{
  "n_layer": 13,
  "d_model": 256,
  "n_experts": 48,
  "experts_per_token": 2,
  "d_expert": 160,
  "d_shared_expert": 0,
  "activation": "swiglu",
  "moe_layers": [0, 1, 2, 3, 4, 5, 6, 7, 8, 9, 10, 11, 12],
  "n_empty_slots": 24,
  "router_score": "sigmoid",
  "normalize_top_k": true,
  "routed_scale": 1.0,
  "balance_loss": 0.00104,
  "balance_bias": true,
  "router_logit_norm": 1.5,
  "router_bias": true,
  "init_std_router": 0.0231,
  "lr_router": 0.000747,
  "n_head": 3,
  "n_kv_head": 3,
  "head_dim": 64,
  "vocab_size": 32000,
  "norm": "rmsnorm",
  "norm_place": "pre",
  "norm_eps": 1e-05,
  "positions": "rope",
  "rope_base": 10000.0,
  "rope_fraction": 0.25,
  "qk_norm": false,
  "attn_scale": 0.125,
  "tie_embeddings": false,
  "parallel_block": false,
  "extras": ["capped logits"],
  "init": "normal",
  "init_std_qkv": 0.0373,
  "init_std_o": 0.0,
  "init_std_up": 0.0373,
  "init_std_down": 0.0,
  "optimizer": "ademamix",
  "lr": 0.000285,
  "lr_mult_qkv": 0.5,
  "lr_mult_up": 0.74,
  "beta1": 0.9,
  "lr_head": 0.0114,
  "warmup_steps": 490,
  "schedule": "wsd",
  "decay_fraction": 0.285,
  "decay_shape": "linear",
  "final_lr_fraction": 0.02,
  "batch_tokens": [65536, 131072, 262144],
  "seq_len": 512,
  "doc_mask": true,
  "train_tokens": 1062000000,
  "steps": 8577,
  "dataset": "wikipedia_en"
}
Below are experts of layer 9 (counted from 0) of a mixture-of-experts language model. Rows are named gate (a neuron's input weights, with its number), up (a neuron's input weights, with its number), down (a neuron's output weights, with its number) and show model dimensions 192-255. Each number is 200 + 40 x the weight over its row's rms, rounded and kept within 0 to 999.
Before each expert's rows: "comes after" lists some tokens at least twice as common just before its tokens as in all text; "mostly gets" lists some tokens that are sent to it at least half of the time. This comes from a sample of Wikipedia text that the model never trained on. Tokens count by the router's weight.

# expert 2
comes after: ",", "s", " such", " well", " along", " as"
mostly gets: " and", " &", " or", " including", "including", "formerly"
gate1,201,227,211,222,143,220,280,154,183,189,228,240,194,328,203,268,223,211,181,113,240,240,208,215,212,181,128,282,188,195,215,200,196,214,237,213,203,92,153,193,191,185,229,164,223,168,225,225,197,202,151,194,134,205,189,208,191,212,205,169,146,194,237,259
up1,195,231,192,139,281,202,237,214,175,219,153,242,125,127,205,181,168,161,189,247,226,250,180,241,142,163,153,242,237,212,249,222,224,174,167,170,219,157,257,282,153,275,179,217,148,186,264,241,147,190,230,270,190,198,164,213,240,216,169,279,205,226,208,158
down1,166,220,247,203,179,239,242,215,280,169,151,157,194,190,209,229,188,187,169,233,225,249,274,314,149,181,119,190,207,258,268,152,202,221,266,201,134,201,225,179,140,236,182,172,193,225,205,242,198,115,182,264,178,170,174,231,192,254,198,194,207,207,204,250
gate2,224,206,240,252,141,236,185,167,254,194,228,134,315,241,205,179,226,214,225,146,172,194,259,195,226,219,209,191,221,218,208,207,179,195,155,203,278,193,221,165,195,70,229,179,146,186,168,247,190,143,172,276,246,229,249,258,243,215,170,234,169,166,217,263
up2,248,212,189,233,220,174,167,173,237,197,188,243,222,331,123,138,234,200,212,262,195,235,215,174,221,150,182,190,249,120,216,284,169,171,194,200,292,218,149,129,200,160,210,257,239,171,222,244,122,198,160,285,172,223,147,207,238,214,128,243,215,224,251,185
down2,210,176,197,138,170,174,161,208,198,211,166,154,169,209,156,131,182,153,224,199,185,194,167,188,234,159,160,105,250,195,219,176,188,239,208,158,262,243,248,163,211,155,219,230,165,273,144,211,169,176,196,257,160,248,202,253,189,230,213,199,252,180,238,266
gate3,186,162,176,247,240,218,233,131,206,210,194,213,203,156,261,254,137,156,234,196,153,258,173,168,153,196,268,155,208,165,209,214,265,134,185,167,261,256,244,183,158,174,267,198,233,204,176,242,255,137,171,214,171,201,217,193,252,270,204,241,282,204,197,133
up3,250,194,167,229,231,184,166,241,256,171,237,173,182,189,202,134,188,207,225,212,145,183,259,166,247,225,163,195,243,180,176,153,170,198,210,236,208,205,184,213,192,200,218,153,281,257,198,170,213,217,229,222,201,184,212,210,214,194,318,223,167,174,231,205
down3,234,183,169,202,229,212,221,144,95,203,177,183,185,237,199,187,191,232,183,177,232,168,131,211,191,182,222,205,173,166,142,270,219,228,144,186,181,202,178,194,248,241,175,212,197,189,179,204,197,227,156,120,203,192,228,169,138,234,140,213,257,192,118,210
gate4,233,105,218,214,214,246,202,221,128,206,237,195,226,260,211,189,173,204,165,211,158,223,155,191,182,214,215,208,244,239,207,233,233,166,208,192,180,172,127,215,214,210,181,177,202,153,243,193,228,197,191,164,212,212,182,163,159,211,210,207,170,131,195,210
up4,209,234,175,165,177,184,198,211,234,203,192,132,256,224,193,212,177,136,185,151,213,237,238,236,247,193,174,220,206,246,170,218,180,161,110,221,202,179,198,218,211,156,210,208,201,208,238,169,154,212,242,153,172,209,191,206,188,270,211,205,164,173,203,206
down4,132,225,236,171,203,252,226,180,176,230,241,235,249,219,204,207,227,270,188,166,208,221,204,207,189,246,170,253,166,221,236,216,176,181,108,132,205,199,235,186,232,165,221,219,185,174,248,164,167,168,167,154,190,269,199,228,237,216,233,167,222,211,217,112
gate5,179,162,196,70,183,267,260,144,235,190,203,166,206,163,237,254,164,206,199,202,227,218,206,205,188,189,192,131,230,209,212,216,212,185,156,236,242,201,119,230,191,148,239,223,164,290,154,195,219,206,181,226,217,223,219,243,199,178,102,138,193,146,179,199
up5,182,148,185,214,215,184,207,130,142,210,242,160,169,234,219,157,219,252,173,197,169,190,208,187,222,286,200,157,149,234,186,167,232,196,181,256,200,303,244,176,175,163,189,231,197,197,111,161,207,189,214,187,204,117,143,242,165,165,235,214,144,188,291,157
down5,189,214,218,170,136,166,256,110,242,224,290,220,220,162,224,182,202,201,222,231,278,225,207,243,172,181,134,162,183,170,264,173,224,223,164,210,204,169,208,144,199,165,189,190,179,222,271,200,190,187,159,208,210,223,258,205,199,242,204,180,223,238,219,276
gate6,191,186,169,207,213,163,229,291,151,211,191,253,172,185,148,194,218,197,247,138,177,239,205,181,200,219,220,244,256,231,245,203,173,249,201,160,318,238,209,138,228,215,243,199,204,201,192,181,191,215,176,180,281,239,112,197,112,200,172,308,145,176,128,213
up6,240,141,195,224,172,242,178,196,190,156,182,323,217,191,184,203,347,190,218,143,232,149,238,207,264,195,220,133,211,187,233,263,294,279,133,245,279,212,202,261,283,240,163,168,144,218,266,216,206,222,244,181,157,185,258,165,262,194,193,204,231,128,155,196
down6,239,172,247,182,180,220,228,163,171,233,173,143,139,219,223,183,210,237,144,216,230,209,270,251,131,201,219,171,205,211,206,126,163,218,177,146,151,173,255,176,223,234,108,126,152,176,204,321,125,200,238,153,232,233,169,226,143,253,188,184,253,140,197,177
gate7,203,184,221,214,193,313,209,180,189,196,191,167,184,222,208,260,256,180,289,227,144,276,240,190,156,193,144,197,183,236,206,176,162,307,223,244,247,198,209,123,210,195,225,258,232,174,210,223,256,175,174,240,171,164,222,232,260,145,168,190,138,277,188,239
up7,192,232,191,198,175,156,247,192,186,164,155,221,226,183,179,187,273,221,216,189,196,121,145,185,237,184,255,199,215,202,211,173,229,151,165,101,146,184,145,232,225,166,181,159,183,172,209,197,191,270,211,153,187,151,210,191,194,178,169,207,203,184,200,193
down7,290,230,148,220,269,144,127,179,130,190,201,222,207,262,182,227,212,166,162,201,224,175,223,237,255,102,192,214,230,202,212,219,164,253,124,137,181,198,254,156,198,235,233,125,190,218,213,191,183,168,206,209,247,198,197,242,169,164,183,239,165,143,202,274
gate8,115,234,201,122,195,181,212,177,197,212,204,259,236,215,246,180,268,198,184,222,225,187,201,163,226,274,145,210,225,255,120,191,262,183,215,162,188,168,207,183,209,171,219,230,267,102,190,208,252,209,237,178,220,164,167,251,259,244,216,187,223,165,241,259
up8,268,96,193,201,155,186,188,264,202,254,175,160,237,177,237,234,136,151,272,217,184,255,187,242,212,243,188,270,210,222,218,204,191,132,126,185,159,197,253,245,163,249,200,226,139,228,217,230,161,167,153,197,128,179,180,155,171,250,173,182,101,192,122,185
down8,265,203,192,229,277,145,160,199,198,213,269,241,186,318,178,187,177,163,171,121,153,174,141,153,231,195,177,163,92,211,96,216,230,130,240,182,248,185,262,171,237,198,214,191,262,197,246,150,223,243,224,207,194,220,287,199,162,128,138,252,213,209,237,242
gate9,189,167,209,190,190,192,224,173,247,195,205,202,218,222,257,238,192,180,208,252,177,261,159,215,254,171,151,118,208,217,233,149,202,186,172,322,225,205,117,140,261,201,232,186,200,247,196,216,238,255,172,164,209,241,185,229,119,213,244,159,286,277,219,209
up9,225,226,269,299,169,257,292,201,154,259,205,177,205,194,221,276,229,227,150,177,198,236,157,214,246,145,194,193,189,259,261,228,156,183,257,262,216,120,156,226,188,234,211,176,217,243,209,182,175,251,172,265,223,192,174,194,213,251,215,206,179,249,224,201
down9,211,150,186,191,295,207,151,232,220,209,201,183,200,200,224,109,220,178,199,204,209,218,137,206,252,210,130,174,183,187,191,217,248,179,132,131,230,212,211,193,276,208,174,255,133,176,235,229,158,255,208,154,225,214,225,187,167,293,277,207,241,217,223,207
gate10,182,194,238,175,192,260,194,146,177,146,276,191,160,218,232,247,233,206,213,158,126,164,189,184,199,131,145,136,196,196,210,233,193,260,240,238,212,179,254,227,197,217,197,236,195,209,221,181,211,151,242,268,178,175,213,236,219,198,230,111,94,162,230,199
up10,216,211,200,205,188,147,195,122,230,125,293,218,103,206,217,243,212,214,187,184,180,202,149,157,195,139,152,187,191,221,246,219,171,194,212,268,119,188,193,228,170,179,196,201,159,196,194,124,199,132,196,231,171,141,251,276,181,141,214,160,115,229,182,266
down10,200,173,188,250,217,250,192,135,204,217,222,199,179,190,184,205,221,215,216,245,211,211,290,206,181,175,217,156,177,195,217,194,253,181,129,157,194,226,190,228,213,276,253,234,185,287,189,144,216,227,223,191,230,170,264,223,254,180,278,164,131,168,169,258
gate11,219,215,144,273,260,241,248,166,182,161,208,185,192,238,210,201,198,194,195,235,147,237,170,170,213,192,171,143,235,131,185,173,190,244,185,251,244,203,151,183,162,202,224,163,244,146,248,130,200,180,167,172,202,153,203,230,199,187,259,215,164,196,232,147
up11,269,195,196,169,212,167,192,246,212,264,212,224,150,191,121,244,210,190,203,183,200,170,207,232,243,234,261,216,157,173,144,172,229,252,168,166,269,195,180,214,198,190,182,167,151,153,264,204,294,255,170,152,101,151,233,170,235,194,265,212,228,193,175,187
down11,242,257,262,185,157,156,225,206,228,181,206,174,147,289,173,198,219,168,237,240,245,254,278,133,157,243,177,219,249,198,219,185,166,189,248,205,157,203,216,220,254,188,205,126,228,291,115,192,158,161,202,222,199,216,178,197,122,278,130,183,289,224,215,304
gate12,151,177,179,249,182,220,250,173,176,181,205,251,228,215,314,279,132,177,223,212,149,306,259,241,167,189,202,181,151,235,239,141,185,214,179,214,187,209,155,153,186,134,218,201,181,133,198,211,209,207,150,178,167,220,209,212,171,189,228,222,210,239,256,149
up12,100,168,185,177,177,165,169,236,264,179,200,261,208,266,103,177,123,241,185,139,165,206,185,181,186,153,228,221,161,188,186,208,226,220,224,197,216,246,185,165,180,212,212,133,273,203,284,228,160,225,236,238,134,229,248,225,202,233,199,186,206,291,126,258
down12,228,179,269,168,158,241,210,188,181,152,217,181,136,243,227,226,227,167,172,203,208,170,133,199,237,215,122,185,210,168,175,210,239,195,213,213,157,226,197,278,193,204,195,241,251,192,200,191,173,151,180,211,195,144,162,191,163,255,214,176,194,131,202,258
gate13,148,198,169,130,227,271,178,272,209,228,210,212,232,207,248,225,130,212,213,291,234,119,162,191,242,217,123,160,231,264,222,175,254,200,220,250,188,258,218,191,215,207,215,172,302,220,231,125,196,281,228,222,225,236,164,222,183,230,192,213,272,176,245,212
up13,216,233,227,182,177,240,172,227,215,148,183,253,201,174,210,274,276,193,170,188,204,126,199,225,287,170,142,171,215,222,176,175,145,194,274,171,247,186,206,184,172,247,199,117,192,186,125,205,250,229,147,134,147,194,196,114,241,80,147,129,220,151,256,171
down13,174,49,194,208,160,125,177,212,241,238,201,202,199,229,244,177,198,169,178,198,231,157,243,156,196,211,253,149,159,158,211,185,190,193,139,228,177,207,97,195,131,239,182,181,206,166,154,149,190,159,241,182,223,235,214,225,203,146,195,159,230,272,119,187
gate14,186,144,216,194,227,245,210,197,201,234,253,172,182,194,210,128,164,239,144,214,143,134,208,143,216,197,120,210,179,162,172,208,244,209,201,215,309,209,130,239,214,223,159,212,116,230,146,231,189,204,160,162,164,219,242,288,234,196,197,184,224,162,128,191
up14,210,203,189,162,189,297,200,229,177,208,148,207,189,208,214,273,223,192,206,177,232,196,243,145,215,185,169,274,138,164,222,230,190,264,208,226,211,203,187,178,272,187,253,171,201,270,198,203,196,191,275,244,225,190,214,180,175,159,267,236,132,230,262,237
down14,202,199,177,175,265,114,184,107,109,228,188,226,184,261,215,217,159,189,139,200,193,153,141,187,212,175,220,130,291,190,232,205,201,196,170,203,158,184,275,254,212,205,228,169,198,184,239,257,217,192,118,215,235,154,190,162,123,197,205,258,218,206,188,177
gate15,231,150,168,189,192,201,153,160,259,280,142,262,203,220,276,204,168,198,181,198,167,210,202,235,164,194,128,188,132,261,250,183,271,205,259,178,261,200,214,119,158,188,211,241,192,192,210,258,146,193,152,207,230,235,127,237,226,211,265,274,313,260,229,172
up15,180,173,161,247,212,216,145,175,127,167,173,285,146,206,194,217,140,188,170,184,180,193,183,112,177,201,152,199,131,228,168,212,204,167,274,254,132,169,242,193,196,199,213,238,224,212,227,167,214,180,206,225,197,212,181,145,141,237,204,220,220,267,236,206
down15,178,237,199,168,174,212,193,240,200,165,196,201,190,133,214,273,176,157,174,230,230,205,226,239,207,157,149,206,191,168,217,230,273,192,180,93,284,226,148,175,216,223,195,222,166,232,212,200,236,143,183,171,182,241,152,255,292,178,170,207,166,145,176,127